Weights of a small mixture-of-experts language model, trained from scratch on English Wikipedia.
Size: 12 layers, width 384, vocabulary 16384, 49.4M parameters.
Experts: 24 experts in each of 11 layers, 96 SwiGLU neurons an expert, 2 picks a token, a shared expert of 128 neurons.
Training: 532M tokens, 4056 steps.
Below are experts of layer 5 (counted from 0) of a mixture-of-experts language model. Rows are named router (the router's row for the expert), gate (a neuron's input weights, with its number), up (a neuron's input weights, with its number) and show model dimensions 96-191. Each number is 200 + 30 x the weight over its row's rms, rounded and kept within 0 to 999.
After each expert's rows: "gets" lists some tokens that make up at least twice as much of what it gets as of all text. This comes from a sample of Wikipedia text that the model never trained on. Tokens count by the router's weight.

# expert 6
router,207,244,152,189,229,200,196,141,220,187,189,206,177,186,178,222,143,206,170,165,175,194,161,201,172,212,194,246,198,200,183,200,186,213,170,181,129,192,227,212,197,218,184,262,175,228,280,219,151,186,182,201,192,164,209,198,192,219,199,170,153,264,239,195,148,221,220,234,249,119,184,191,142,215,200,215,206,195,196,179,203,232,160,244,212,223,179,198,188,192,248,192,179,265,147,171
gate2,164,197,189,230,195,187,245,220,169,188,212,209,206,207,201,235,220,168,182,240,188,206,199,220,199,190,198,181,205,251,163,197,193,203,190,262,211,157,176,186,200,189,235,201,201,202,183,157,190,210,205,187,224,184,170,214,176,180,199,187,197,232,201,170,198,193,191,192,226,216,182,212,151,247,228,217,215,160,186,192,175,225,193,189,219,187,295,219,229,169,238,162,210,253,224,190
up2,182,171,155,249,220,219,227,227,188,203,211,131,212,164,197,191,195,228,199,249,224,211,198,204,171,195,180,239,217,259,195,197,187,166,199,211,233,222,228,201,162,169,174,212,240,212,211,165,272,198,195,172,197,199,174,235,177,173,188,190,190,186,205,252,211,189,166,207,229,192,191,185,206,203,223,201,161,152,219,185,219,147,178,219,242,189,225,191,244,155,183,206,182,201,175,237
gets: "| ", "; ", ",", "–", ".", "("

# expert 4
router,206,199,208,222,230,244,231,190,190,193,204,233,224,192,178,252,208,184,195,186,198,172,175,160,187,178,222,214,216,154,227,193,153,242,190,285,165,152,235,258,235,169,181,220,165,242,206,217,232,201,170,211,262,170,220,156,184,194,189,222,173,202,205,243,214,195,188,202,160,227,186,198,205,231,242,215,185,186,164,197,184,247,186,210,200,212,184,185,178,226,214,216,166,200,183,208
gate2,209,210,161,217,176,146,189,192,217,205,246,238,197,154,187,229,181,160,228,155,199,185,174,222,227,220,207,211,169,207,237,216,185,229,152,187,197,176,186,167,193,196,153,228,197,113,195,201,156,189,243,156,196,154,228,182,206,239,200,191,202,171,280,235,157,204,234,188,226,197,188,194,140,180,194,221,240,190,208,204,195,169,189,220,196,252,208,209,208,192,156,247,175,217,230,203
up2,202,195,190,176,204,150,173,205,146,177,206,206,195,232,213,203,173,191,189,199,252,200,209,212,223,197,219,185,155,213,216,173,255,247,187,152,191,188,161,189,146,201,185,192,188,157,237,164,191,241,224,215,239,192,236,228,187,195,209,204,184,179,223,156,195,184,164,204,200,203,176,211,199,199,168,171,221,205,186,243,258,164,214,249,200,161,162,163,238,211,153,175,184,225,220,179
gets: "of ", "to ", "in ", "and ", "by ", "for "

# expert 11
router,190,246,212,234,250,223,278,144,198,208,225,193,240,272,190,234,206,212,208,172,213,150,186,219,215,193,204,208,217,223,193,198,134,215,178,264,187,199,230,220,206,173,158,255,178,212,261,209,206,182,189,197,190,187,238,122,174,207,191,189,198,197,232,186,162,146,163,223,195,164,160,179,176,227,187,233,213,158,179,187,187,205,214,230,142,202,212,212,209,254,214,173,208,206,188,187
gate2,201,196,216,157,194,193,191,182,197,185,220,185,210,234,234,166,294,270,223,192,218,109,247,243,201,157,223,201,143,231,204,190,134,234,197,227,239,183,213,229,132,189,192,246,157,211,185,238,153,185,200,206,169,184,155,230,230,208,238,214,190,125,256,235,213,176,200,182,152,243,170,198,202,232,223,197,199,194,166,196,184,187,167,265,185,193,198,191,189,182,153,201,214,188,171,219
up2,199,183,207,189,229,201,194,202,205,186,154,159,165,235,199,170,234,210,205,168,197,192,185,277,205,156,200,229,187,180,205,240,203,162,194,222,232,195,174,204,160,280,193,205,119,178,208,231,169,193,161,167,249,154,165,187,220,236,227,258,179,159,198,186,183,243,171,171,172,193,202,247,156,181,200,186,165,218,170,207,187,177,238,220,213,194,133,138,213,172,179,175,210,159,167,249
gets: "\n", "\n\n", ". ", "). ", "\n  ", "\". "

# expert 19
router,181,198,217,198,199,188,202,207,197,152,250,238,222,244,215,218,196,216,186,172,179,172,222,197,200,182,275,175,209,219,276,146,140,205,195,234,219,149,270,213,236,152,180,253,146,267,231,167,220,195,142,216,262,173,217,162,164,170,146,214,155,213,180,190,237,194,222,212,164,157,172,212,162,200,222,235,197,214,178,194,216,216,228,238,204,257,193,179,205,214,203,249,188,199,193,154
gate2,191,213,226,190,173,245,183,187,211,149,192,200,189,174,183,168,178,153,184,208,199,224,232,220,204,230,198,196,130,210,175,204,199,227,149,210,193,187,202,230,230,202,181,226,182,189,223,170,191,171,176,212,175,177,143,233,139,223,135,202,172,166,185,169,223,220,230,179,215,215,209,175,174,210,237,257,220,183,205,188,187,228,217,205,257,239,202,191,181,187,216,231,204,204,288,208
up2,222,212,239,185,191,224,235,207,248,193,225,189,232,216,147,234,205,184,144,185,198,183,264,217,182,223,213,222,173,184,161,208,143,238,139,213,230,226,199,207,151,181,233,195,199,225,239,190,193,212,181,165,233,194,178,148,205,233,144,193,146,175,139,188,235,179,183,120,263,211,185,183,156,181,196,215,198,154,213,160,207,225,196,176,183,233,190,265,205,200,180,213,159,189,195,206
gets: ", ", "and ", "that ", "was ", "is ", "but "

# expert 3
router,199,240,170,193,177,194,234,201,233,210,203,235,206,245,175,206,177,238,198,183,223,261,200,179,140,198,226,236,234,193,152,229,173,258,215,201,224,224,165,235,228,175,213,173,207,184,270,219,211,140,175,218,224,171,211,146,141,186,169,179,163,248,197,229,174,213,216,229,192,182,153,183,197,170,192,220,172,167,165,172,206,271,180,266,220,204,167,182,149,226,199,210,153,228,145,206
gate2,241,143,247,209,195,189,201,207,157,156,191,151,182,239,142,175,232,203,203,177,210,190,227,177,219,202,216,182,150,195,319,242,161,228,216,217,171,219,154,163,194,141,203,217,202,208,199,190,255,214,244,233,201,162,244,202,180,197,147,199,224,229,286,179,218,193,179,236,214,212,167,214,223,210,199,181,168,292,197,172,167,178,195,188,197,236,188,186,180,191,186,235,148,269,212,187
up2,202,224,193,161,134,230,179,221,219,171,215,209,168,192,199,252,185,179,199,213,181,93,175,215,201,212,213,153,160,219,206,195,172,206,163,202,229,205,254,205,199,210,197,197,150,119,184,179,165,169,250,189,239,201,175,178,231,174,205,175,186,190,240,201,201,233,116,161,143,202,177,239,142,170,212,228,169,234,212,225,201,154,245,221,172,241,218,209,212,202,225,225,213,186,207,174
gets: ": ", "| ", "- ", "\n\n", "= ", ". "